Experts of a small language model: 13 layers, 390M tokens.
Below are experts of layer 3 (counted from 0) of a mixture-of-experts language model. Rows are named router (the router's row for the expert), up (a neuron's input weights, with its number), down (a neuron's output weights, with its number) and show model dimensions 0-255. Each number is 128 + 24 x the weight over its row's rms, rounded and kept within 0 to 255.
After each expert's rows: a language model's description of what the expert responds to. This comes from a sample of Wikipedia text that the model never trained on.

# expert 30
router [115 122 129  96 116 106 128 123 111  72 133  99 141 119 148 119  99  96 134 134 142 136  89 122 167 159  90 108 136 132 125  84 132 103 137 166  90 123 152 123  61 114 162 121 136 105 114 108 129 128 121 125 106  89 144 148 129 151 154 111 150 135  98 161 123 148  58 147 144 132 151  72 110 139  88 138 128 125 149 103 186 113  78 130 148 134 161 136 106  72 126 116 143 103 143 124 150 137 139 110 101 162 128  98 144 103  65 106 125 153 164 154  78 126 122 114  96 178 133 139 126 140 131 109 130  92 116 112 128 133 110  92 123 119 108 115 105 172 119 151 111 143 124 135 123 119 130  83 125 154 110 113 126  77  97 135 136 111 144 114 150 107 139 168 137  78 159 151 101 100 169 155 131  94 128 110 100 146 111 102 112 142 119 147 115 127 105 182 135 134 102 164 133 133  95 147 177 130 109 159 121 103 148 116 130 105 105 122 130  93 125 123 104  92 136 157 149 153  91 103 132 170 112 138 122 122  86 132 156 147 119 178 164 117 124 146 157 115 146 131 102 106 121 143 108 114 109 161  99 115 150 102 136 152 151 132]
up1 [ 89 137 108 151 126 188 115 136 144  90 191  92 139  92 123 118 178 137 137  81 121 129 139 100 121 180  61 126 161 121 112 104 134 157  99 124 164  82 171 141 123 121 147 124 153 141 105 140  83 121 136 116 162 132 107 105 125 127 155 146 152 124 139 111 108 103  87 122 135 160 154 142 117  99  95 145 129 164 117 131 123 170 132 120 147 121 147 119 143 158 100 135 118 111 110 119 123 131  78 125 135 124 153 120 122 139 137 143 151 139  98 143 104 154 138 140  71 171  74 102 123 137 156 117 128 133 110 103 119  98 157 144 161 114 147 134 102 114 153 128 170 131 159 171 109 114 126  95 110 145 117 142 115 125  68 130 108 108 122 103 128 134 113  91 132 101 142 174 143 122 133 111 164 150 120 138 130 130 125 126 129 157 156 116 129 109 110 125 100 112 165  72 132 105 146 125 137 154  94 160  94 118 105 124 134 119 100 125 123  90  83 126 140 118 169 100 105 112 100 148 163 164 126 138 142  91 122 138 147 104 119 163 137  80 136 168 131 152 114 119 111 110 121 144 137 120 174 101 102  92  91 179 139 103 103 116]
down1 [153 137 132 140 162 107 110 112 156 133 146  83 112 112 125 137 149 142 150 132 149 103 105 107 104 136 113  45 136 163 131 102  88 124 136 108 115 135 145 135 116 115 151 129 117 126 134 200  94 127 129 150 164 105 123 116 154 106 139 137 208 111 108  79 137 146 124 119 134 149 169 128 136 107 113 120 133 117  76 117 163 131 173  83 125 133 110 149 140 135 158  91 110 119 118 118 123 151 117 120  96 195 112 136 162 126 115 100 149 161  91 134 177 149 151 105 131 157 135  95  99 127 131 118 143 108 130 106 113 150 164 124 147 132 143 115 111 165 158 171  73  87 129  89 161 164 110 148 110 126 167 141 136 121 163 119 160 167 134 118  98 125 165 152 134 105  89 104 122 151 165 127 124 135 107 135  89 105 137 155 129 118 128 152  80 147 135 121 128  90 156 141 130 136  98 140 103 101 102 149 143 146 152 112 131 149 139 119 136 108 124 112 125 145 111 131 102 118 139  87 114 124 114 113  81 125 106 109 168 159 145 163 132 122 136 138  89 138 108 167 182 138 108 128 133 151 126 146 171 143 140 173 121 143 145 137]
up2 [154 164 170 113 116 150 123 163 146  93 116 145 144 145 128  94 150  98 114 161 102 123 147 150 124 143 116 158 104 129  92 163 137 175 156 124 112 125 142 104 155 109  86 124 139  96 137 143 108 162 120 163 159 125 114 124 116 118 149 143 130 156  49  98 118 162 137 154 112 130 130  91 119 184 125 139 130 142 123 105 135 132 137 149 111 127 115 103 151  94  90 139 135 143 149 133 101 134 130 122 124 131 125 114  97 158  97 136 178 106 183 134 132 153  92 128 114 124 114 139 104 158 121 136 154 120 149 109 112 139 142 136 138  73 106  99 113 140 147 137 132 161 166 115 165  91 138 110 127  73 153  93 150 112 152 177 149  91 139 138 141 131 129 169 106 144 120 132  86 131 147  95 136  94 142  99 115 197 129 126 127 140 162 123 128 113 109 152 150 173 130 131 155 159 120 130 155 142  97 126 191 102  98 102 120  98 161 128  93 126 127 107 121 114 107  72 118 114 155 159 122 164  83 143 127 169  93 137  97 153 153 160 124 165 137 146 108 132 148 113 134 161 118 127 136 121 113 110 159 112  95 128 112 140 107 167]
down2 [166 201 138 132 121 125 120 114 123 130 145 151 164 135 185 118  90  99 158 106 163  91 119 143 118 140 162 133  77 158 105 111 176 128  91 141 115 124 112 132 120 187 139  99 103 132 116 135 145 120 158 142 144 113 121 102 130 169 105 109  98 109  97 131 108 132 154 127 119 167 188 139 118 123 118 146 136 101 150 144 104  98 117 118 107 148 138 142 125  77 143 136  98 124 109 129 171 128 141 122  96 107 108 115 137 127 119 125 121 142 135 135 125 165 148 162 109 163 104 111 119 143 120 160 152 156  91 144 117 140 105 105 100  92 148 107  67 128 138 134 112  89 115 133 142 146 165 100 114 124 113  96 145  88 109  91 142  86 143 130 144 138 122 184 143 155 135 115 144  92 160  95 156  87 119 104 156 136 124 161 129 130 112 121 154 165  87 132 138 136 132 117 120  72  96 123 127 105  92 173 123 124 109 113 101 108 139 158 102 128 141  76 135 131 112 115 145 158 137 151 160 166 108 121 171 140 117  62 137 129 117 130 151 101 123 101 148  99 109 108 132 122 174 125 126  89 114 138 134 152 141 123 116 148 143 172]
What it handles: Table pipes, ordinal adjectives. Table cell pipes and dashes, adjectives like former, new, second, original, and the word piece ical in "Chemical compound".

# expert 11
router [114 122 124 149 100 106 144 116 112  98 134 136 157 125 119 103 127 122 102 109 144 111 172 119 128 128 164 161  79 124 103 148 156 119 136 109 158 128 155 114 111 126 144 115 115 130 113 102 161 139 104 145 148 122 140 114 101 131 156 136 139 115 175 171  91 110 115 127 102 115 104 130 123 116 100  95  73 127 123 142 127 106 134  97  77 119 133 142 118 127 154  93 101 116  98 118  99 121 137 121 129 145  96 152 122 104 132 143 132 109 143 114 119 119 100  95 121 149 120  81 153  90 156 167 150 131 117  88 106 130 167 152 125 125 127 129 150 133 150 120 119 113 150 154 136 132  90 139 110  94 127 148  95 136 133 113 138 131 131 113 150  96 127 105  90 129 123  70 107  90 115  77 142 101 164  98 169  97 100 104 146 134 129 118 128 138 154  89  95  99  85 158 118  80 119 137 124 107 144 116 164 196  76 121 150 116 126 102  68 109 119 169 132 130 118 135 116 126 161  93 117 161 118 131 125 108 127 115 109 117 126 172 130 127  90 138  76 103 139 102  64 107 132 146 141 131 223 114 143 151 166 137 147 115 159 125]
up0 [135 152 110 135 118 140 131 116 139 122 144 163 102 102  80 125 119 109 177 121 147 125 116 133 108  94 148 141 157  68 137 110 124 112 110  78 179 143  99 124 160 116 132 110 167 109 128 152 113 132 149 133 109 102  94 136 125 147 119 154 160  94 118 135 105 142 157 130 180 167  94 135 124 124 132 157 128 152 101 116  79 162 167  84  96 172 131 125 130 132 136 153 128 141 152 106 120 149 124 157 126 152 107 151 109 153 164  79  88 113 118 136 130 158 115  97 137  99 128 124 148 118 108 123 104 119 130 121 132 137 161 112 117 163  94 123 100 124 167 123 160  65 126  82 108 124 124 127 151  76 134 136 128 138 119 137 117 114 116  94 130 156 100 125 145 126 156 167 184 109 100 127  94 146 146 125 132 142  95 139 163 134 147 171 122  99 193 118 162 156 113  88 158 146  69 148 140 105 152 127 114 147 139 117 120 165 100 121 118 100 140 125 114 108 138 132 136 119 100 138 161 170 135 152 135 131 130  82 109 162 160 148 125 149 103 116 132 121 135 185  86 136 132 154 115 103  93 150 135 144 121 163 104 168 147 110]
down0 [128  97 152 153 143 114 106 110 167 209  94 124 164 104 152 146 124 122  91 131 160  68 140  82 130 132 151  90 141 119 130 107  92 162 117 175 126 154 159  94  98  97 152 143 122 125 114 128 137 122 113 120 146 128 116 128 152 106 120 138 122 125 160 101 142  95 184 148 116 155 106 111 116 100 108 140 111 163  78 130 106 143 139 135 158 117  92 161 124 110 120 126 134 149 130 159 114 161  89 100 136 104  97 130 129 120  85 128 130 124 113 149  91 153 123 130 123 153 136 146 116 137 159 127  76 132 122 115 105 104 119 105 174 127 139 124 115 108 109 147 145 117  81  89 126  96 110 131 123 127 123 111 104 134 106 169 119 131  83 100 112 104 179 104 145 153 124 104 135 164 117 137 151 124 134 116 124 137  97 115 125 150 162 118 126 170 123  74 139 155  54 149 122 109 143 143 135 114 112 113 140 118 172 155 144 109 139 151 159 109 127 113  90 167 160  97  90 145 123 135 165  87 126 115 105 138  93 119 132 109 130 141 123 118 101 158 124 160 157 122 100 121 114  99 139 101 132  97  83 124 152 143 117 143 105  67]
up1 [123  67  98 183 125 103 119 133 148 136 172 107 113 137 112 175 146 158 100 166 154  76 136 155  92 100  81  73 122 119 121 131 153 158 132 104 120 145 108 112  86  93 149 163 145 128 130 120 113 154 131  89 120 181 126  98 127 157 152 138 113 149 130 123 155 116 118 150  86  99 151 150  89 118 133  97 130 140 123 125 132 150  95 149 153 125 112  97 128 107 113 153 126 118 140 172 111 119  96 128  92 122 153 101 169  48 115 181 117 107 147 142 125  99 129 128 132 138 163 152 109 124 157 162 148 114 140 122 126 111 147  95 116 111 127 112 178 127 128 171 105 134 117 116 137 131 117 147 104 139 111 106 136 155 167  92 115 129 181 121 182 152 110 127 125 131 154 129 167 150 155 150 119 141 151 156 117  90 110 127 137 146  90 179 154 110 128 101 113  85 123 114 131 105 106 117 152 105 114 133 127 127 163 102 149 152 104 147 148 126 124 151 154 132 146 100 152 123 144 123 138 131 115 133 101 102 130 152 116 147 122 188 119 127 110 117 124 126 101 103 139 180 120 126 122 153 112 133  88  99  87 137  92 130 159 117]
down1 [135 141 136  96 110 129 127 126 123 105 104 109 151 101 156 103 113 101 170 119 151 158 148 135 107 109  99 102 133  95 138 184 117  98 119 111 117  97  52 118 151 110 130  99 173 124 150 103 150 102 149 137 110 118 144 152 117 129 106 108  98 139 181 134 136 149 127 110 122 120 150 144 123 134 123 183 120 127 135 116 167 155  96 140 125 105 107 138 131 127 146 122 116 121 111  83 197 159 135 126 117 122 116 163 143 149  81 120 128 108 115 156 134 138 146 117 159 126  90 136 134 107 134 105 154 150 142 130 112 127 172 101 134 170 129 168 142 144 112 167 141 106 154 134  87 129 144 101 118 108 158 121 136 141 143 141  84 127 135 111 180 166 197  98 172 171 146 116 112 146 127 124 102 143 133 124 162 136 117 108 137  93  94 112 139 142 148 134 176 137 114 126 148 107 124 122 137 163 171 128 119 103 117 129 125  99 116 135 168 126 138  94 145  96 112 113 132 130 125  79  89 147 107 156  78 104 147 115 124 123 105 142 133 116 154 201 119  85 130  77 128 112 131 107 144 171 150 145 125 133 150 168 130  92 105 106]
What it handles: Foreign-name word endings. Middle and final pieces of non-English names and places, such as ir in Balıkesir, ova in Giulianova, ada in Theravada.

# expert 45
router [161 139 118 106 120 123 101 105 139 100 121 103  93 127 171 153  94 119 130  97 158 123  90 131 132 133 130 113 147 168 151 117 176 111 143 169 112 146 107 132 132 133 148 125 110 108  95 103 113 142 136 131 129 100 116 162 143 110 133 114 173 125 144 122 130 130  87 138 132 114 160  81 135 145 139 118  72 117 147 155 127  99  94 128 148 137 132 131 162 132 110 100 134 110 166  95  98 130 153 144 134 156 103 104  99  45 115 110 148 166 135 107 127 110 124 126  78 185 118 132 132 120 109 106 134 116 118  83 103 158 128  57 113 120 146 118 124 115 104 102 126 160  84 139 134 162 154 143 119 130 132 133 117 108 130 114  77 150 110 133 151 134 151 136  82  99 178 101 120 105 170 152  82 123 175 152 146 127  99 121 116 111 111 127 161 139 111 150 120 114 104 149 123 144  87 129 111 107 137 142 115  99 111  81 134 116 139 131 158  99 100 136 151 103 122 117 113 116 126 130 126 136 104 178 147 102 124 130 109 135  93 157 164  80 120 143 109 107 159 131 136 125 129 123 162 144 104 176  86 144 167 120 195 107 164 117]
up4 [ 69 156  91 159  98 168 112 134 125 107 178 112  87 126 136 166 177 160 109 129 162 113 154 137 143 124  99  64 137 163 132 112 156 122 125 153 114 126 129 135 116 160 148 124 116 145 100 111 101 115 142 154 139 117 131 139 109 143  96 115  55 120 157 115 156 117 130 123 164 148 124 138 117 103 142 110 115 109 116 149 110 143 141  95  84 116 130 114 135 114 103 134 135 136 141  95 156 110 148 145 126  90 130 142 114  89 136 103 123 130 115 127 127 162 110 103  96  92 154 103 108 134 168 130 148 118 122 131 158 126 146 144 146 118 147 143 106 116 146 101 130 156 121 109 133 109 165 147 175 143 146 103 134 132 175 109 135  81 103 107 147 133 110 139 133 104 134 181 153 118  84 122 164 187 139 186 142 124 136 113 135 124 157 145 118  86 147 126 146 177 135 115 129  86 126  68 126 125 149 143 122 104 128  92  99 123 167 107 128 123 118 126 129 118 124 128 115 120 199 130 156 123 120 112  96 144 109 138 138 113 144 146 105  96 135 120 111 120 128  92 120  80 145 117  89 120 154 178 113 178 189 139 135  90 112 123]
down4 [159 157 100 129 132 119 117 110 100 133 128  91 182 107 149 159 153 154 150  95 138 132 139 165 127 113  97 131 124 137 150 147 116 158 120 142 119 121  96 102 155 141 131 149 105 117  91 142 117 163 130 141 120 107 123 118 134 115 134 111 107 131 147 123 171 131 125 124 129 155 146 129  68 169 166 121 112 136 126 157 120 143 127  85 144 113 123 126 158 101 145 125 143 104 105 117 105 132 108 127 127  99 128 120 149 147 112 113 130 113 128  65 101 111 131 123 158 128 104 129 140 108 118 103 115  76 127 138 134  87 138 117 123 182 153 160 138  88 153  96  88 130 104  99 125 140 135  57 180 134 160 102 115 101 131 119 143 177 159 128  63 141 127 113 174 175 118 107 120 153 137 129 157 119 117 176 119 130 126 102 144 128 133 153  88 144 164 115 115 139 133  85 153 138 154  87  58 140 146 149 143 137 164 137 141 154 105 160 130 110  86 119 102 143 162 147 162 130  99 161  99 144 153 132 124  96 129 103 166 120 128 176 149 141 128 100 134 161 103 159 134 104 154  84 154 109 103 158 130  72 127 137 142 130 128 155]
up5 [108 105 112 191 122 146 109 137 106 105 189 133 134 142 142 157 146 157 122 139 128 140 119  99 148 138 156 156 166  71 113  98 102 188 140 120 127 142 146 128 106 157 105 132 120 109 141 123 123 111 123 150 138 114 133  82 102 113 112 123 132 151 121 129 143 104 134 143 132 133 171 163 124 157  92 118  86 150  98 128 105 111 157 153 101  77  96 107 122 118 141 145 156 140 129 122 109 164  99 170 152 114 107 110  96  87 121  78 176 106  86 144 148 147 157 132 107 151 104 101 118 125 122 128 117 153 110 198 111  92 141 146 170 132 113 115 131 130 165 138  90  91 113 123  74 119 118 180 114 131 118 121 148 144 176  85 148 112 153 126 137 125 134 118 128 165 173 119 184 155 151 117 163 127 163 136 145 131 141  97 110 105 185 152 131 140 127 169 142 131 103 123 160 128 125 133 127  89 118 140 108 136 140 107 146 120 175  97 118  97 139 125 109 121 133 135  90 134 117 151 156 123 139 146 134 148 123 152 136  94 151 143 120 148 116 126 117 134 182 128 163 140 101 139 115 120 167 132 141 133 128 168  95 151 136 166]
down5 [134 168 158 129 139 165  92 110 121 127 173  89 101 147 139 147 139 132 131 149 166 138 118 128  99 135 161 167 138  95 104 157 152 113 122 101  93 149 123 122 124 141 133 182 128  97 126 185 109 102 129 171  60 115 108 168 113 127 131 101 130 138 129  74 148 120 115 100 118 115 103 133 114 111 132 162 181  49 199 120 136 138 105  97  99 139 124 145 119 158 128 114 115  81 140 120 108 119 122 127 114 100 178 128 150 122  97 120 161 155 126 155  85 113 151 133 153 126 136 137 125 171 140 100 134 148 130 114 104 114 121 132 126 110 109 142 130 110 185 118  95 118 143 143 152 175 114 108 100 106 107 106 122 112 132 146 137  87 114 137 114 153 132 133 102 120  76 103 118 132 134 121 107 122 149 140 123 120 176 124 110 119 141 142  84 155  89 174 136 159 137 121 131 153 138 123 122 139 154 104 106 132 127 134 122  98 139 113 106  92 144 122 175 124 137  95 156 145 115 136 100  96 157 161 125 129 137  97 110 127 121 156 153 122 116 135 105 115  92 126 159 151 185 105  97 140 111 159 103 129  80 118 101 128 111 155]
What it handles: Month names in dates. Month names in dates and time phrases, such as 22 June 2023, in November, January–June, plus some numbers and units.

# expert 23
router [147 100 142 116 147 104 163 102 118 119 110 131 156 121 121 129  90 129 170 126 134 104  92 137 145 127 112 182 123 146 124 138 131  81 113 117 112  89 152 147 149  88 133 103 144 134  98 135 147 117  91 168 140 102 157 100 145 130 103  98 116  84 128 135  98 151 123 138 154  89 147 140 122 119 135 124 148 144 127 103 128 165 113 150 109 144 131 113 151  97 168 129 153 165 138  81 107 113  92 129 155 132 141 106  83 157 106 106  77 113 128 119 122 121 152 124 182  90 127 115 124 178 130 107 151 136 105 164 131 143 159 113 150 114  90 142 189 136 128 141 145 137  93 104  85 161  62 125  87 165 160  94 142 161 114 141 156 129 142 161 146 101 131 137 161  92 118 181 118 109 102 121 136 116 144 129  86 132 150  98 101 151 138 148 118 139 103 169 114  92  70 147 150 133 123 158 118 129 148 110 124 119 137 139 148 159 100 151 117 135 155 156 101 140 150 115 146 170 116 116 106 104 115 128 142  99 134 141 119 125 162  93 135 126 111 137 157 122 116 117 132 190 113  95 115 101 128 114 119  93 140 128  93 101  76 116]
up3 [141 136 144 146 125 142 158 112 168 136 115 155 120 167 116 136 130 165 142 146 137 140 148  65 129 116 107 119 119 112 170 154 111 132 124  83 120 190 137 123 132 138 146 107 168 127 136 137 123 123  98 190 141  72 113 163 143 156 103  90 147 118 119 134 121 117 115 125 142 123 129 137  87  81 126 112 104 119  84 131 110 109 137 155 120  84 106 127 117 122 137  81 130 140 169 116 106 113 115 108 141 134 120 146 106 107 123 163 135 114  51 123 138 107 206 124  96 117 162 137 141 115 108 156 151 143 132 167 158  79 145 131 165 137 115 133 122 115 167 135 131 135 103 122  83 164  95 134 137 137 156 143 161 108 144 109 123 134  63 126 133 105 148 141 129 157 123 142 153 162 122 133 108 171 138 131 155 128 112  92 107 111 119 139 149 102 119 177 175 111  94 121  96 131 123  76 155 151 130 148 127  88 109 111 120 166 122 107 100 101 139  88 100 104 152  99 157 102 126 155 139 165 115 128 131 113  85 113 114 146 145 143 103 126 105 156 119 130  82  92 132 137  89 141 130 105 103 137 134 119 106 109 135  97 120 127]
down3 [135 133 117 158 131 135 122  94 151 169 136 156 130 126  92  94 140 115 130 139  85 162 152 114 113 131 138 125 111 137  96 164 135 162 107 103 125 135  83 140 168 138  96 114 153 163  98 130 133 119 136  85 113 122 118  93 145 160 117 128  89 103 123 127 140 162 133 128 126 107  92 111 114  93 141  62 126 144 114 113 138 108 108 139 132 116 142 140  92 121 147 138  85 109 117 181 110 145 169 131 150  99 165 151 163 143 133 141  91 103 120  88 139 145 135 139 126 141 128 175 154 109 153 110  86 111 201 131 147  66 158 101 145 118 141 134 128 142  89 122 123 123 131 154 128  81  74 183 138 112 135 132 124 145 110 150 168 179  75 128 119 139 154 156  94 140 167 144 104 133 139 151 127 128 109 126 169 103 141  99 144 107  93 157 159 141 140 100 141 151 115 130 140 115 115 114 116 152 104 179 186 109 166 109 100 113 106 119  96 111 117 155 139 129 122 103 127 120 131 126 128 129 139 141 128 142 132 136 129 140 172 130 138 113 127 170 123 138 135 140 137 115 128 123 132 139 105 124 133 191 139 101  70 173 104  97]
up4 [ 78  97 142 101 143  91 132 123 130  71 143 111 105 103 153 124  97 146 163 116 106 159 106 130 186 142 118 142 146 145 115 123 118 151 128 121 151 128 186 112 139 119 114  98 130  91 139 160 105 107 149 127 136 128 135 109 138 136 109 104  67 134 153 100 150 102 148 117 137 136 148 141 126 124 134  95 136 140 110 129 135 112 138  63 155 150 107 158  84 111 155 172  93 103 172  79 164  97 106 113  80 123 139 154 122  98 128  70 119  89 119 121 111 143 115 131 165 138  56 109 116 119 150 112 107 130 128 114 135 118 146 126 153 132 135 144 131 122 144 136 132 132 146 105 153 167 126 127 109 108 127 120  98 103 146 141 136 101  96 124 150 161 112 106 138 100 101 142 108 133 110 127 153  86 113 106 115 180 119 102 102 145 165 140 119 152 137 104 121 127 140 169 160 112 183  95 120 180 127 161 159 117 127 122 141 181 137 138 149 113 179 145 122 145 120 115 143 136 146 163 127 101 133 115  94 169 134  96 148  94 125 105  89  98 167 139 120 141 139 117 142 112 108 130 161 128 139 109 127 141  91 111  69 121 121 107]
down4 [138  86  96 130 114 145 135 122  98 126  87 116 147 137 137 144 106 119 164 137 119 142 161 119 139 113 115  90 134 128 130 116 134 116 109 140  88 113 152 153 149 116 130 145 122 141 114 115 162 153 129 159 143 128 154 151 143 144 118 139 149 130  72 159  61 122 120 175 123 120 148 151  90  71 175  93 114  97  86 144 172 149  75  96 141  97 141 155 133 114 137 107 105 134 144  98 117 135 105 112 113 132 117  91  87 128 134  81 116 117 152 116 153  91 141 140 118 102 176  67 135 127 125 124 103 116 108 134 125 132 151  73 137 168 129 144 116 158 137  81 119 142 142 103 101 134 125  93 141 118 161 101 123 131 124 128 149 124 166 131 129 124 120 146 126  77 138 162 125 141 109 157 168 138 114  91 171 131 120 103  97  89 155 152 133 101 105 130 103 132 131 142 167 122 128 131 103 150 113 126 160 107 147 133 135 149 102 140 191 144  90 126  87 122 125 143 102 154 108 132 121  89 151 178  82 107 129 136 157 132 106 118 135 113 105 151 122 141 125 145 161 121 111 139 155  71 125 169 146  84 151 107 118 140  78 124]
What it handles: Section headings and starts. Heading equals signs and the first token after a blank line, such as = 2016 or Species, opening new articles, sections or paragraphs.

# expert 26
router [139 145 120 103 126 111 140 135 143 111  86  99 123 152 163 153  86 121 117  87 155 128 102 135 142 142 140 129 107 152 119 143 171 123 105 165 115 167 137 155 144 144 155 122 103 127  97 119 146 144 147 127 150 112 100 155 145  90 124 148 158 134 138 177 110  90  83 147 158 129 120 123 120 121 120 148  95 103 102 118 104 106  90 147 125 120 148 145 134 110  98 103 131 124 125 124 111 131 133 130 134 169  79 117 116  95 120 108 144 137 160 103 134  94 104 158  91 150  79 188 150 112 117 114 129 122 126 100 127 149 161  90 104 138 124 161 146 132 118  95  93 148 114 133 128 153 135 127  94 142 150 152 120 111  83 119  90 142 115  98 157 126 135 139  95  86 172  80 131 101 145 152  91 107 178 135 125 142  91 118  83 114  89  85 168 126  87 170 110 141 134 127 147 161 107 139 130 138 132 164 115 103 114  81 143 118 111 118 142  92 112 117 173 110 109 107 108 156 104 126 141 126 114 168 173 109 130 118 116 137  84 125 156  96  92 119  99 120 146 124 154 143 155 147 168 145 125 161  95 111 131 100 164 129 183 101]
up3 [121  79 156 131 153 166 123 131 135 110 164 126 137 145 102 105  99  89 123 174 120 202 153 113 140 104  97 142 117 142 170 139 138 121 116 102 140 130  63 136 153 111 112 102 138  79 145 140 105 137 140 123 130 109 125 113  83 150  79 133  67 153 120 115 102 102 128 133 102 150 140 135  64 148 135 156 117 107 112 132 116  94 162 130 121 130 147 136 134 169 129 177 146 145 138 135 172  99 105 153 133 154 130 135 175 135 138 151 137  90 125 138  89 140 132 177 152  83 171 164 124 117  92 117 179 106 158 136 115 128 124 124 142  92 136 146 142 102 158 103 142 108 123  85 154 143 146 130 112 100 105 153 176 151 129 113 161  97 155 105 116 110 132 100 113  96 137 125 134 109 152 105 115 128 108 108  98 124 150 138 110 132 131 156 121 106 106 100 172  72 145  77 114 114  85 107 145 120 118  83 151 118 118  95 113 140 127 125 131 110 146 126 124 163 125 121 112 119 105 136 155 137  97 106  93 146 120 135 146 110 134 103 105 154 142 123 132 132  98 145 134 139 135 149 125  84 126 111 178 123  91 112 151  91 144 121]
down3 [ 90 120 134 112 139 162 100 111  96 142 150 154 153 115  76 128 177 165 102 116 191 139 103 158 161 131 114 114 151 155  85  96 122 116 129 152 114 165 145 140 121 104 178 100  94 136 127 167  82 170  85 111 136 136 127 120 111 143  89 123 117 115 139  90 128 107 138 139 169 163 148 160 101 131 128 135 109 164 146 112 133 125 148 116 108 116 140 118 143 141 120 143 131 144  96 116 122 154 123  95 130 100 119 178 151 132 124 130 158 111 124 147 100 140 140 146 135 131 150 100  96 140 105 159 119 115 122 156 177 150 142 104 124 139 128  77 149 156 183 131 140  83 152 132 124  97 144 119 142 132 181 119  95 130 119 168 129 100 128 137 135 131 135 118  74 141 132 137 137  93 152 144 108 139 136  84 157 131 119 109 125 126 104 111 122 117 121 126 165 115 126 120 118 128 140 131 139 151 129 183 156 145 155 128 162  87 133 141  92  98 129 111 101 194 141 100  85 123 136  81 111 161 127 139 109  62 175 160 141 128 164 115 153 118 145 134 136 150 134 142 104 137 151 108 106 124 183 108  85 127 118 134 116 150 102 127]
up4 [ 83 177 162 111 111 106  86 150 109 190 135 139  82 140 116 104 142 152 127 138  89 174 140 169 107 145 101 126 155 106 102 110 117 137 155 163 128 156 160 143 129  97  93 181 141 112 107 139 136 113 126 186 135 146  68  90 116 141 107 110 134 164 123 106 108 147 158 145 150 151 110 128 107 132 126 151  96 132 120 143 133 131 146 139  78 119 137 121 116 157 111 172 129  83 143 153  97 139  96 132  83 117 106 145 132 125 170 133 123 124 157 122 133 158 160 107 116 123 109 121  98 146 143 155 140 136 116 131 139 116 151 136 126 143 119 127 110  94  93 148 118 111 116 119 146  92 140 118 152 121 113 123 112 112 135 123 135  89  99 120 127 122 126  86 114 140 131  90 123 109 101 181 145 117 113 146 149 122 126 148 132 117 134 125 155 102 118  96 185  95  88 139 143 156 109 162 125 154 148 114 142 202 113 170 108 180 115 130 111  99 135 127 128  90 159  90 121  91 140  86  95 121 128 148 130 138 115 126 147 179 132 164 129 170 162 135 148 155 165 160 118 143 141 178 142 118 146 130 133 137 136 162  98 131 120 111]
down4 [176 109 111 103 181 142 130 119 125  91 108 142 155 137 136 134 152 135 116  86 121 121 127 158  66 129  71 148 174  92 146 138 134  94 114 137 148 102  71 168 159 177 145 123 124 110 135 118 101 102 151 139 134  87  94 146  83 148 115 153 144  89 114 121 111 118 145 101  97 111 125  96 150 148 126 121 119  96  86 134 153 116 125 105 127  82 154 133 153  97 162 151  97 172 105 108  68  99 151 152 124  94 116 135 131 171 108 136 124 125 121 109  96 147 136 126  92 116 159 113 151 164  93 127  83 144 134 152 137 149 141 110 160 186 137 140 153  86 116 102 147 107 109  82 149 128 128 107 157 106 105 110 142 117 125 143 101 125 140 137 108 125 155 125 151  81 138 130 146 138 136 119 150 123 149 151 163 160 125 150 141 156 169 122 136 127 110  94 144 106 134 142 154 150 125 107  89 104 114 136 123 107 100 133 139 134 118 102 139 149 137 113  98 160  95 158  99 112 129 136 102 101 106 126 130  85 124 144 154 161 165 117 115 164 102 119 115 142 146 132 117 128 152 135 127 178  89 143 117 118 117 113 175 162 143 119]
What it handles: Capital letter fragments. Capitalized abbreviation pieces and initials such as U, N, E, RE, USA, United, plus fragments inside acronyms, names and numbers.